From a checkpoint of a small mixture-of-experts model trained on Wikipedia: 32 experts in each of 7 layers, 459M tokens.
Below are experts of layer 2 (counted from 0) of a mixture-of-experts language model. Rows are named router (the router's row for the expert), down (a neuron's output weights, with its number) and show model dimensions 0-127. Each number is 500 + 50 x the weight over its row's rms, rounded and kept within 0 to 999. Numbers have three digits each.
After each expert's rows: a language model's description of what the expert responds to. This comes from a sample of Wikipedia text that the model never trained on.

# expert 14
router:543556532512488597449525502556383442420453479580497473517492475550440489542546457547457484480509507525562591597469547462518522454488488537579399532486569474488511529443513459464445530541494584466481512429375492497485402436463522492484513460517501547426495496465606501415529475413470503449500487586499501498613516428509601473502541541452625449433468487557498476552495549462547451599528
down4:477447501590542487495554554458579542526420484503467470564506515472487535422422498500410465553526410487532472450445503429538460479430465346490546454470418486451586537540510493465511463511502405498423515519496591513436503469502576443542546510547519493552475530469456461478437462462591470437554448587437484503532558578528525471515465424564550531478547594569491503507465566602566445595475
down5:452442536559449525475490459493534573486607495523571583498444432523510528439537492482484500492477552535487540505516474491586491473497622389512530510570480535560553460438532605395493528603484471541456483511487506480563522503440568432507531577380544534464540448462482551532608470399514560486432552524558413527401531439487511486455486441515434452519592522480521485570502483493578530449437
down6:457436503524509449480429381454579481491461507505373527523545485556500475547454463421568513470451515456446468526480422547504516421504534513580558458497441528559556487468463542429418522534482480523514437473535457516531410441512438403538561565468402580502420490488577525475436510547523527547550487513465444448513592527461511477626517575528555475400458593439506509492503456409532534558470
down7:523485502539531455503531507493449602420500465454466490544495451501459529474584453490571586505558533584512495482577445543513443519549504636551417511567525589431375578511410560463461524499459450476560482516460511519492465466495502499502544541510439480533504487468509462592436555428491572540416501464493416518455456426445430471456630493410476504580480454524541501543569475551453433442555
It responds to: Past-tense and participle verbs or their -ed endings in biographies, after he/was, such as captained, earned, made, released, graduating.

# expert 19
router:526455548445467488453479548542455470496485508520495523473463489369475573553565545580502501582495557469570538583537525437504529450461566507501520475453476530487526492470521540441440551607478564416436407458487517509455398511491508570569481492513509508472545483509487522374522560433467490441650544558527451409573526387474494525496503518535541423472477477533407402513474470533482540569589
down5:539480540498546488502483464485462436444508475484455535410523543533614605436511550517464385436416456476598506561464505542449439471509516568464553484467565531437483484505420505513494471574429449487525511446416440502519453481479500556444458520558662546529562475430442526470447405518420583451507487460491481453532446508469473616536403518528514574516508504535493432529403531444504493528526
down6:550448507518546471535494548594610493527549429468485453449520475483473520547484524426583504504441533559479468542499476459508561506500486505449458488492506468535526516546504541507457507434547515532547489486549542520470484488483507548510496531552464560514503454614406475562492604475554675501524594543461339561539499449504456491570405566463602526567461448592512491392551553454477558448517
down7:487544535402450456482469489478534490564443350534499545435512546400429456545446501450548438492491486476537443553565615545500425437494457563393577449551503407524586421494561436569500531492513500514447534489499470561543538527491484547477480492548483528484527556420505467521466481515475519483489498480510566429455452446598533504587450443527578456523421483415448540457431528560424476443549
down8:585426535565512526507492387465486487508511502524524533413457587509483569426428505456547543558623528554557467550513457602587520478531474602514388595492531440480512442563505501573434436482508529503526470583433461468465540418465498432523552523425453469528492494440525537557527572534469531594551451484484486480528427446461512618468518585451474515448556418521553484529492522465516472503530
It responds to: Word-body pieces like ould, old, ow, ank that follow a split-off initial consonant: c-ould, c-old, ackn-ow-ledging, f-olk.

# expert 0
router:488529483468490499477520538508459467468483480543526546566459475460449523550588570589531499514556515496512484559580526444564461454523558552468560494433485454427512507510485501540437503647553483485518482462478527462494363483532458469510494436533540553431484530551504520451480469395433438503579467547465467463553536392522710406547540469491469453535462567545473497621506464473495538545521
down2:468435588492541506535475561476508438589429549408472480554514540497477477414509494493584610479481380507583496526491399433481471535489525414526579439609475552504509498518553501520515496537569356538509479513465554496474475530489466534545596434501515459541452603560477455526547591525487542544506465514476459529417444484456590552577404452488417514537466512490534484495448469473497567553502
down3:564440500534604420519543548470546520525605481532497535487604493546509473513528473464504558549415465494459506538462508510458421526465568477465447420537538574486474485463562528485472444527309464616551511381532516528479423463410525544439537519494440565520460497488519509485516466501455542568572582447512514430501529461453406536457477600444421478464536437507496414514480499507519504479552
down4:579486578516476507435508467461424441478481502452445519534498556469528433520485444470534453586593486532469454510444625424488454393497489497526466437465558507433515515574482442448472460497449516420490450525444555517469532493451407563517437386424473466484472410605547427538455472478529464410531510565462444559522500430462450486391432516447513526441505534542572424469444565554482519529495
down5:501511547573456526517611456565510504495580498565497443464394496509478518501596474517439609515491490467515431462529495426444464460506451510468457420488483650467435576513601452413575529434465546503566495477462544499555526480474441509534495521463520504449517598530373496463353504545503514490494567531510533500555533452516575505580473506457523553475553540465575475531537567541525433462551
It responds to: First piece of a capitalized name or word split into subwords, often in tables and cast lists, such as Ur(ban), Bas(que), Gre(y).

# expert 27
router:619445419419409600465492480588442498490515407507480552542412459498515483500525531575425544552497459487458483525511465447529530461401505544506534510383465488502527495457537566512436501528497587556501427498475514502477441394485491562467459461498406518484443541371547471443507478460499483489623511505443451473613578538519480485437498527471545499418490491593512460607525495509501515554485
down4:492456535532486452575522474443502465455482505542549483493488551568478593509520418467527381464443546508551485522479532520455434524535527487605491476480475596535516447497545497546516538540573485575525499620622573500555506580509529539492511507529552401477481446493618496390496534554502588486545528489470492518428507571527481471585402530510456531489519446533540421570474541660435495511521
down5:476483488478537399531440524491484522439447518522460445518432376562488573499503421525447499466551481489536459588469433485460459528526465519434388494587569473554546434428433447491525483516459551477542456479550525574399493519556536467496481578466562560558435513490466556476598549465481528428505476545491443493441470516483483488440403522621561526513456442523434507482468385526575511383496
down6:539495502518476453551563453597430513559460497515504481538549452610513562564447548538503566408541510518575494467523456458473584468457508611581525482632530489528538495545474506528445474519439455563402453556494565503543477506509479443460491490525528544551525546666475541460445581416483500552480550510495553544470595454493409464537480564511448475557468554466492587497558538436465574526530
down7:500499474505494504517506410530500439505523449515524567454583432506507474538548466497453478446505429474519424504469529445508486377454579388531525456456548571506528544530493520602560495450469539519476498547552526527461538541517372497455418553506463444560489532404533557489496599472481562470475483426502480411581601477576484473403602512506542589498491564454526410460384454456507514458469
It responds to: Opening parentheses, list dashes and line breaks in lists and infoboxes, as in "(cm)", "(1934)", "- Tribe:".

# expert 31
router:545473452489499648403432546570407509484501480482443505578507555535456592521511495618494550517558445560443532574474499476586462433410616502528490520449496544529508539417537520523511425523486534481525514413390560527531436459490440437582508440544491474520482573508522547422520481467480483538583550505540445436588484503525458465461509521585500487463550538578506437509544469556528541561464
down7:554464506494507488517527473434567529523548466482553457468386494510441562527427515436476537409523511523460468589583551510418497564495542535456445519537460494551455465471549530524577529399496606551429484537552515536503495463535497559518373476446500505583528442463467448480465498570517538527498582528572630440435592532480553480615505452426476500496582516486551426447510604490475485518552
down8:486449495564525544415479516457534518446486550545515481455526463447545523463500493481471508531624455486502558469628577464545461489491525508482457567540602456483463542515398483560461529447483504485553464608543442554449465481545550480381472457410480548434474544499531508506525514531463514570504508522535484559494543439545475542481571452453539585584649464530477558433420601580584516519456
down9:510523586462449606454475470529434441502475513454517553398444444582528600473541567514457564526483547452439494499516582494510554556504456441540408522524513547527524528488411451407523461426546626429429453534493493454528459514472496427389505569443411523445500524473506531476550460479561565610536503432532460489446513424499514486508558468434539500598524469474449585492493468423498489544529
down10:555508539497547465562395548565469543526538392458507483397490455482480520468527558446570507448406523369497544617495470554437487522481446591568544467468493535525455445499461556497499484473499516440532561498480465502565550472530449512498455453508485426514533492462518414546479439509514558512495584476565543559548547426423441574469482483448487565459431525492429547488444602376479593445486
It responds to: Pieces like i, id, ic, iv, ian inside names and words, often Slavic, French or Latinate: Dav-id, Ivanov-ic, Trois-Riv-i-ères, Act-iv-ism.

# expert 9
router:622514533525522522387510477516426490454416438498454497484509466491521548465570521566465414525503491506510542576488448430449545421515521551522521440492502531567473527382514481477380527494474552479416476455395549507455398437597520505555474414539577577460440460510545494374550456473503510487570513577420522456603454443501542449469510467534554499479532523474447526517516531476515543586490
down2:445492519446508475475471538589511439575476519462534519467576454472501524388442519513531544582459562538518444619419521504576511448504553538529488474442471534519581511489491418558483482546544518589485487543508512444532477507525420539570498594473503548557435540463449535451526522508430542517518476495525474550394540506555564499496389601549537589418395465515499509400501509582489542383559
down3:481534488421408469560462457548457513532518548548433554512462428449473597440489466486492530428532437465403508525534512529482522418500547522501516526557532568406529513479531564503534472550497503527552583476541601542477467538551554476459573574503463543486505494438513454510453586549455592462486430448486408420468517504418551571483495532423566479572554499637401564489508434490451522599476
down4:559455471462474533453509474397496528545406386535586530478518427579545484490507483576538439455487512557455537532440486629544507550448445458450580510553502496484501470351490507524436494504523566451467447535449523467551456459496518485512556502473457482462474524553468482485515428478474573494484476484524556406519495532570527471514461442535452490436516617424471541485494526516595403587649
down5:537398583455427463497516474501530450562557388427471564527507476598539476474623462502542489556483497467479508541506486514527466484463442403465361546570560499538455511430545502513517641553484553476490394524426540426531488507549494448483457537481557540541530419563474436497468411530497532476467570493498542537535510542488403496558508452482511555503560625468445508469536559529456521471528
It responds to: Forms of be and have, not, also, would, and -ly adverb endings after a subject pronoun or which, as in "it was", "substantially".

# expert 3
router:583534495502498475444515468598459464498508434562444451606420548453495598568569536471485525512558464433500506514554507415506545480482546571469504491503561558469595560453573500513532563571465513509411522424398565609566418379491479499521417485557515489475524567528491480483497514417546527470611495479502497484577555456534559419458510534564566463498583527535467493556487453462503462545532
down7:573418438469583459497513448427463503456527514533521518549473532549431477477483499547592569551441527442497513535425431605519565577471418541547485493521464485471441570449492537527442462484442482395508494511418479499503487460537518544475553578523572548556456521490491478509639538571547503579453516509571508537544447424519371467602562557423487545519482526552488573558491509571468440474555
down8:540451428474455522561479491491518526558556419557436487482413509439596529484454541506493503529529420543483548505554499487438510424507515556543535471536556392475541524523491590505543490521484516533469546480514469460465636537560494507488486428628546513395462518482446541544592459486540530458466521436498518346551393564622518511523506462481583473517567487525466604479506558544463538496446
down9:463538561469485566538436507410577544484483442555510484459478496485484538477533442424532446430407514409481573549335495622488437444569449518439444574510541499462466462410545480515440566502438532484564435535466575443504391480544511418448513469428562544483496529537521572507421482546414502510534512492487468577575542463484466459475469418586563503513461452479503455483492550527476491495482
down10:580532547527396555543478462484466445418495513548323593495529544503495412476515562440536543583571500462442491510515526479463487445448589551505487516477415547457505474479446451473612542504502497461467527486552478427549509475458419438505586560617510485481510537429429491520530548484432446498542474505539490537506389584505547559476449455459497469497504474449554580423479561491545478430540
It responds to: Short letter pieces inside a word, often right after an initial capital or piece, in names and rare words: P-ar-ishes, sol-ar, Shirodk-ar.

# expert 25
router:544538484498473550435498475583367500477516434511491556534439460492462502513504517569450548533524499537468463573470511493464505451501496492502606487434478534488523451434507512486465466532490491476467461488445559491468434478601492458507425471547555535491516494342516532488550525386555514480562474532477438439653556407505505499478522573484555380487484582506443460471538462473567492677489
down2:492494559460493480491473595474543383499531566514547467544481393501461555525477511569515546502503457461567489554416501513473557470558554474415506518545551455506482514466507513562543457515600384450537457525548560537520558482614471468537576555535457495458508500424563529521497536508457528470435538549458436398549559458490617477593421520519496471557410457626463504437492486462504417555446
down3:475505525434567446486426587544531455510503590570543502463527550521487552534438474492455492585500499543483493448515559586533569565571505487484432537448452527560589547507521513491462467514533398488529503546564459512523516567467481543429535535550407513488433436464410387503537504547540500451535538557431420494518532564369575525578421479490548493448574513550437525572553465451605437493536
down4:567589550495496512451481481491514448526422506503485543493476544541414497393433544410575429491462633438474491503446499529523463522489522460529517455508535508447459503571551516542475511461596491494544471452558444441530452476520427410413462541504498429486454559444494516463507464347519555497655441469531562466568492425430389501490501468519533459520532571491508526522433479479562504588528
down5:463437482485487488427539489477559567572387393494478507490566467473533489508579400459419416500500526454511556474435488506408465529496569554454442525469595507443463453481448488444438498483534589454500503467584524443479538472508573473487562539527546500427437573442557520515483507449391389529512440545483544349473498429488552549577481426475441507462430446482452490506458545499504452487489
It responds to: Wiki heading equals signs such as == and ===, paragraph breaks before headings, and LaTeX markup like _{, ^{, backslashes.

# expert 4
router:603473464514487457454550448519459520490521466533444530546447500437435498538494561513591471427482571460529537521493594463550513449444484583442510491505491512477550558459573579465411454527501587561487485417437444466512361485528547551501586411505462552481391406484553538488497488478555516564533485581513435466610480418494495488508395473533496407427543535513459478523498529518474540467593
down4:522523467535496523476570483555481493577485443516499540461511431593521496459445471541501466531536441604468553554545527492552503552523461495426559519574532443447466413555491539466524562482494523490506444524499424438489582553576437610511462497490418585640612566491456561521506559501423496516503534538518453551441479458441550494489464410503565478484462573451543502527423539600507539442625
down5:547493521457560554558498464478576548540509521529485440462579576534618479405561512479582503461495500554451564494515477488539480470460466503525507516449370442469505453556533446527474463537525548512518554546352542504488513429488536554470517533557589555436538489411462458471490557402554555576484501502520376529538466455509499513554513438523500557452402492485450604434430440421536470440485
down6:459505517488589583539516486519539512634535519522512547506414492525487393554490455455522457493461525496523557504491528455561536418540561482472458497543490449453611474492572484574535547442501412513443537411574572543475531430559469504595421484493499524540463517473557557489428562538464533505512630506461558489535501448519461460466446480547573594498489569482494483487439513342529462565420
down7:580538458445484539574537487578502552498521557503373507520438521513494597482481375553498492428527495505462532430450496496474522528511427515477554482572539454535503434527509538485545537597511474630527540392533464553488527540549532528525417469482556431568593400503569494574540597506486466536550476518498505558499490474456528445605469471466551447487477477469552518418518457467597405507571
It responds to: Common nouns right after an article or possessive, especially organisations and media: the team, a club, the film, his album, population.

# expert 24
router:511512444537495474411453492554475497443517498506481505510504445474411637599518468571451488536473479448513624531460513517517502416423524514440522535444552508496496527451567466482476515587486501583482527382474442524501371477618536516562468428509512591506450537464523546416447557402504516509513510489452520442542519492458562536447521479601526401501558504521512383539423548493518562531524
down4:490611495423494451510467436511494450411545545522462535534420582506501511500528472479439344499540582507415445447556469435490463499494470548485503537501463520481511592474477484443527594534500456567533546451484487495606518454447584539484599383471480538566482540495456541552576577518422475457554497487536529532421433455492595519404479441458597543575528467487527449496539499507491562472479
down5:538531540554515363500523498564483551389497573524491533492469508556475470442421476440532393571495391390543521557526428527530518517451447538481516492545596456529466490437467520528401512584408534493525474534427499444472497393526463474412462570489512481542482559455409459404413440522469492501527527475495487449438432523543487472507490549422475549527463569481560534546567475506429532454468
down6:507507518473463457381476473483531492559526425398512469481530417523579476435518584539476542562551521538462470461480507524515546478565416543526534496517541520580500564429463517472474390542489471515530412591451540513488600551524463532462607415474505519496557522458557482489462455553501464532504423580575560439441521556651513496570519508495472506603527459557532480429502531493568386511482
down7:484475485488611493474584537553550494485511498426431499467473524391454514433456389493509363452527601544450434526450476567510529538489449614381429537566431529472483512456496465506442470468502538495490395503478494460574415445458494429541419508485441443452453377498475470510519469474533504500542441434486428531566544479497512453542451523481527427497492450458549582437483419501475516518530
It responds to: Final suffix pieces of nouns, usually plurals, before of, commas or periods: tens-ions, predict-ions, tal-ks, pict-ure, ent-ry.

# expert 8
router:554474449488536465434527519538409490437551505529458496512505488466433495475509508617498521571496495480439481536487593493517522435487536503610505479436450531445572478521476506491402466589447585486495535464398562452466353488495544413516556471576518480500430564456654518436484447495494453436552508547447502531590539481513555424474464495527464428514472522505537422566477489595554501583502
down2:540466559510470496483421420575490509504522413535456520496481536502579542512493423488551506473416467478473444440439451500629638419478498428481432512537437475524561485477420553493552376524488515526453458464558450438532401484486523473460523485589533476586393543482629466492417520500462547511492533503504496439535469386510539461463518462456470455398523476502530535492539562536451529449478
down3:503595554569442483430582489493498548491489522551517502474559499537551519619489560570444503499496496570531445460502531450402472573488530444443517513470423457492535417469576504545486514519569441481496451447564464454471382536484467515481661511533605562617509488520484536534436540482471495549457493446439566510498546476575542624521451469470471523500589513496490478504471531468590480603530
down4:424455502514450553566476520487501467542446397520505558496543519532433371479401502485537467558592484556477565487514484512481517549570456464511449446405554439502482383525520485476434517553470453420412583461505445554580505525478508441531618528388554466512501556567573504485560568510511474518542516540610398478530495502494480513575484480475544537522465478554529548561478463459510507611446
down5:578449501410418551504417381492567491518450481467485517549493511575466480531483458488521425481490482338409485545413527538508512504503451471573438514542491491446451489578439532463479465510463433484442404575535625499514446447479495493482555512463431606515477439576483558450473534487478507494502485609640556482538459489482519480459450564480518547515510466460492462503508544460458418446569
It responds to: Middle stems of long Latinate words cut into pieces, before endings like -ation or -ated, such as den-omin-ations, pro-hib-ited, requ-esting.

# expert 26
router:606549475442433536470515505528409554448518456456463507509480478441453418519497478515514422487489565444528418622548496529521504422432500583507527473495524518476492449466487488527399437606485543492511451480391556488496390436510530529494470478472568546471466504492495649465498411458493536435521536493491528542599556383488534418503450483487525412417511496541510457586542491558524581510527
down4:513561471569414480409523519464489460499458532498425576568485450460517460565514551462434527415486471523442512587510540480527480525563546453455432497442417500492429487545612431566554410565545510507543551474482545589471524557471549483577508451529469441495619552624473430530523502517508493440503473519476483450602382513487505652513526501496577505534500524566484477507566517497459472487450
down5:485505431457494565549505592501538543601530583437438514570399581533507515493450504479531451479484497475436557519555461434441532557555413428439403551444562487513484521483502486508467492422553582482482537497448510484516533466526519464486452492566409474407487528400581486483484493455492416469558526422511479462438468458512499625594456546469521559473430529523528395448426466468605491518510
down6:507485482464517523475467506475551523577461488438471433520483634452590577559440614444440495467405423490534432522498509498471487531497514538576520530486478503537517491525522430412447449423422563411566564535473461444455603383437599597597499418446537595531462493537471484537521474509507517569514518539543535475525494527572509518486484457448511543543468539471526520507398513443477534574530
down7:443484493461489492520482447509585530543594526419444446471501466545438544536384464598506487493436537470530392436500506459524548487425548488503486541558401546413514498440552609495460506503488470385468478479535548514487468605539512553401560435558448562484558545622472481546480498482541513491530524562535472420520408490550515530466525493493569448444425430542524554410502471537430475473474
It responds to: Capitalised heads of organisation and place names, such as Division, League, State, District, Regiment, in sports tables and text.

# expert 15
router:638526456479424592433479569565423447458529439470480535524455464461467457510533515633457455529572474501471512580513483492487550488415506478529556487442519469530559510475573514502471578557490507533488509489429461542563447420532506513502572434514451502440499555485524579461516504492477457513629458528507427469584582481528577507491530539509560461477536573590491428534523525449489533658577
down4:414493562482492545512459560543478539494511461493625464465539584470544470490443528469556453547506502456514547499536569516514629446444488510432401538588564603541470566521496497567386499502490571471478564501470603553539482493455435524539498372459512562557499494493503455590467472449551495561456469549541526470436592472443465456487501538522464509487540502458505542482521501557425366549582
down5:535545558472591556510517517518444496397524435511456568481505479467547578472480414523558538578584486519479528484552542534493582417470442412498447511538481416491447514509518522508569542590443602633442510506535511571470458515449440480510493493361493486487493422479536516462567444468430423469575491463571550562462528417561491548526421443517521527494477481556476478456556433440510460574453
down6:430386414499396472494535490401492438471569408416462550550439436474574421550597436553500460535540366505528469522527535573450535506443556499536461493484542529485521472449548415455525482434458486456517443563512507459481518468506469500524459457518544454546527561489436516523427445548537524436547510478557483459547448578436498445568514448411442447470499564444525441520553482490458558504607
down7:472489487503574497500391510532465518387489528432524532492470500527530549625547570501527472460529455482558521502532612498546543532495503440440610539615553552474483562567514422532492539436559542477466473466507518569446468494539470534530511519397405520489472468427506516413535547483504436470432463553527437499459538527519549439558486504530520443463407533474495528450430474591441596610590
It responds to: Markdown table pipes at row starts or ends and |---| header lines, in sports, filmography and election tables.

# expert 12
router:539487539521457532437536515555391547423462420497509438485535436513482568569619577571421433558576477497483472543543542518545451466514487557475572504457530566537537562418447544494543503534505492495537467511484505457587505508416448469567509454486524552397548507397421558413576481402471503468490474498447468442546510433433539419518466476478501407478429535515503447618522517516444448467475
down2:477483420455537488501534568550524424484496622560514442516601490454523573464534472508509427476480512447472577545559491513624533501469490616441552555503511510436427462429461497473486564559478547524519496585441440483515407475510505541545432490497475539468479531491500502490537468478407589539517428348539468478512515513535578465503567607506583518481474535555575539430532521593497419497549
down3:519392526463483484574485417421446581433455497488513531427516511582537487514478425534523464541535451553438577493539607567465585555438461529531520389473532496546546530543525463597550516461476462420413520528533520495509418523503547496436473459495529482515448538431453510541535516509430487446479615514370469465448478526398433513493548516625522472523505515504468436432494419497548544556529
down4:464381563548534488517496455574534457587565411561490472459548548534468560460567433491472425504485535564527562485488578529503535488527511489432533484532547498456540466462510518511572473560593623477568499448518488541507481390474559496635477521377489485545457490561525481427559560481508540555581550539503603552482474477496599461533513519464554435500413525491492457476550540418531432541474
down5:547425463528502460468544587473508524543588505512556500516529448484406472573472482476451522505570488421482491476559595425498472470579504523404516524507471644467536457470498453549387538485488439559501469464483512490402446547516467579471359580505472510491424539512394488551461502461489498434437548528466459447489484478397487528533460442506491533436482577522596509520534592471509428464420
It responds to: A lone capital letter starting a name or acronym after a space, in tables and lists: M(ithibai), N(EA), D(uck), T(rujillo).

# expert 29
router:537447484516498460418516502540513484512473483484369494484468463402414517637493534554508536524528498517579482585483531472547492463439471531424534492479539473489618550513493554517466552570467542572487451478431525508504415467543588500544607441583522557484482484455499522442560436403510530540568477525511417429568472428521477449496495437445609398485476481530424428548528563444484552532498
down2:529418478557522409527445508535520482618410566555560495531544552477508440474508484421514525513570405415489485499503378530481515525420543505494589499384513579532518539494549519547461605482451533491458516571467515490509455490489491466506515543477573407507565540551478542541443431440526467464404502491375504499443481556524492531499427516507453543650485531548492484604476564539458489488479
down3:429506534447515542507546512473470495528507492464456525503493523457475469474497481610457450483489400534503518476507467569567442442581481579531448544547584500485547503550316523494535528564491537491505555499467495581439537448511432447562388441503548511469545458509392449496517453605475447480620482531503486559515508537532535485503567530581469454393457572437479518384508528503544444573448
down4:462641573495515525468498457539469489548478398485604555543530436463509483359525412604527516475525503398452525511468518461581490504487515504477481528445456439474527449536479452510470500504477424472552470574523546505560469483487448510555446411532516554504471489484398508485559489479423498572426565580515519594475485631394455530530421551491487520504521454486577472473491559437487490555575
down5:471531496389537514565518457514466545487429479484486505488508548527457482504449548499445523459461471413553405524495520488493511429491429557535517448518539540503449476459587498491541503535490437444467611600472520492532568476544350559518520395632432478470525485552528435437449550470546529468510507545611536465512457437510537471614452468525415573502512460544452500493512508352443466468471
It responds to: Unit abbreviations and lone letter pieces in measurements and formulas, such as m, km, kg, g/mol, ft, 200m.

# expert 2
router:555459476473560577378521596498441448408459462480460608568464408386473468553511500542448564478540526501466433590465519469516571459484513531533493453498502475485523458499435513450504521541530487489472449439485486581543483422540516501553548457516418653563487488476521548458522470383473465544621541558447537481549505430474542378481473531558573453515523532515510457548484544470473466495479
down4:487538557440451499536480532553508519519448467533517441517567545591475546507567476558500401473558537563521419500476488472523542540530392570520456547539509461409439510423511506498596481467562510493540515505549583562497620453462496375477645534434600490524582525481574534495450461495491468399454445488473500502406485542501424407492476479547589502523500460567472503554461458474549519490448
down5:539503588496410399510494498587500453525589505491537430491440621505516496539513477521491595493552483480576415508572620556550534437494477526427477548480399523476513542467440453544463437521419536490551484566528511415491460573494496529489601610461605448529568445473537524548515495517482489436607437514502430530509464467559487510525488436536492547444471520468469497382533534490476430482524
down6:426521494362593416496641544477530546548528458574491565488554473462501567530535568499515494428452513389491489528407512507546506466500492500553525474416512507515499476422518481599496522477528426531456525424506481541486587594565460423533530525493504508414504540523535509496481479453474453505478463508423495639478495517523438499468580470511481559586476469523398478558462616483538559453557
down7:470589529472500481428482537566563482457522430450439467558510491539461443515503459557502477531456483454459489541501523540404529468602528550461393499470473545537479458543530534517455475515410420571512533688560527465476596547475468407555520457534531459512490513505517440535468501514454472504467513557438368483456571631518606489520410494561466592540483481561434509479464506475478488535488
It responds to: Pipe characters dividing cells in wiki tables, especially right after a row number, score or year, as in | 24 | 2.

# expert 13
router:496526489492472603457510599572378445482433438482517474554408453442465481502522562500448473569489533534494485530515578447567444402566502548479586450460457561471476482518514522480374577583489499447441488522431519544498407511470443524567586410542536612446543465479488554462513518359473457451522534550489433507536554454540564486529524493510495440494482535534452505602533454513528477514504
down2:530537541465571594432506479549539459467604509590453498414526478460462518491497523535532557543494500489568486511501526561473537471531441576493514501499454609588517484505454485574534444541401501530504460517500637489471385542519510516527419498460536543477457444412501479421452502550529515447477381489508545417583510448507497513443526471453467430378576534499522454536551387521491535471398
down3:516506485468489486507535517584568482540519521471516528499521494482482572552456510563531492523440496588487431392569628471488462444433460507526620452575463432479515556536517471506483429492514503462421514524596535528542537453470385532532473497555574568425496433428527435623468438534468574459527492498568541582519419501465443513470447429530469426575506525525458510465553426534498539488378
down4:457578533532543515384513487458452480579473498546419496360449455461482476474466497337549477536507529467502423602473502425520493568485516490543518506549496445433577405458492506565446600528474480614560511403497486581565555552544527429532497495479470528511401492562496551495508452441506548553495515458502518464445562449520446475521485421521546506603579450486507474445499498539528499467459
down5:534493474443439476533452466473524518532477535516551534539566535411507481436550489465537505442500470461494435564570577496585571502497410487532477438559489496473451406541416553566445483501552507441561591517513564616435568570457494517489505461495430523505546425439522485473476496411450473502564457520434412529499497439497484518521534533573585559576465548554539358500575510538472592424571
It responds to: Capitalised given names and name starts, plus months and places, often in tables or after a country code: John, Richard, David, June.

# expert 10
router:566539471480500526448507476495422485433505441561442531500461448515446560502547513636421494562542492478486553551500551395425494408431530593511523519462484531559556502470600519484463572477473518557550450433429480497461473478542503473523501449503499531586517472483499539438549440435525591512575515474424443518578516411566525411445502491423552386519548594572465473539544450522484417466455
down5:411517542485495503598562475480436622609485560584539519475556487541492509457612490527507429447519449468517416544509468523542575519503491425510474569504505528527460527456521493562493427512508409521444554485557381543454453391464483557524433427481484585501492494566528541430651566451607478513447505520390438519487439475537509534523488534471483517476427504467488500523487543534501495550442
down6:464464493500569443458595466507504584517505506405470492489464473503507516513436542587409468434428557499467546508513555516505548580456548572426434588396551538504509530507469537508476577467561566472535528451538462477435586451502450450489527596472524455522501392481526457530468476485578489527498479609501491459524488563562509439524538461539468613520471513424457588492456510449439476331485
down7:506621416550467521558580550482467486474430591453446573520509546496469504436574471453563597498522472533461551414516461562463383470509561601477496479451488429485574464518477478446501510455478546474486447547562483498562425493448539539544467499468405477436534494548370528502448471496448550532441476405529460494433502455526485466536524564501538507502557525422555538492594597573433525552467
down8:472499432523502500536477540455477398427441494536542412523523433482432479492581505532477534504587496484542473557607638430483470562528525483466525549580520536458497595461589542506491591427516515468439448508590501525471503428531472526531491396485388523452591523532484541533580475552395532458464565548503544467478446543571596452468479490521456451460509573519532445488528569525447566491474
It responds to: Prepositions of, in, at, within, near, mostly in names and locations: Church of England, Register of Historic Places, occurs in.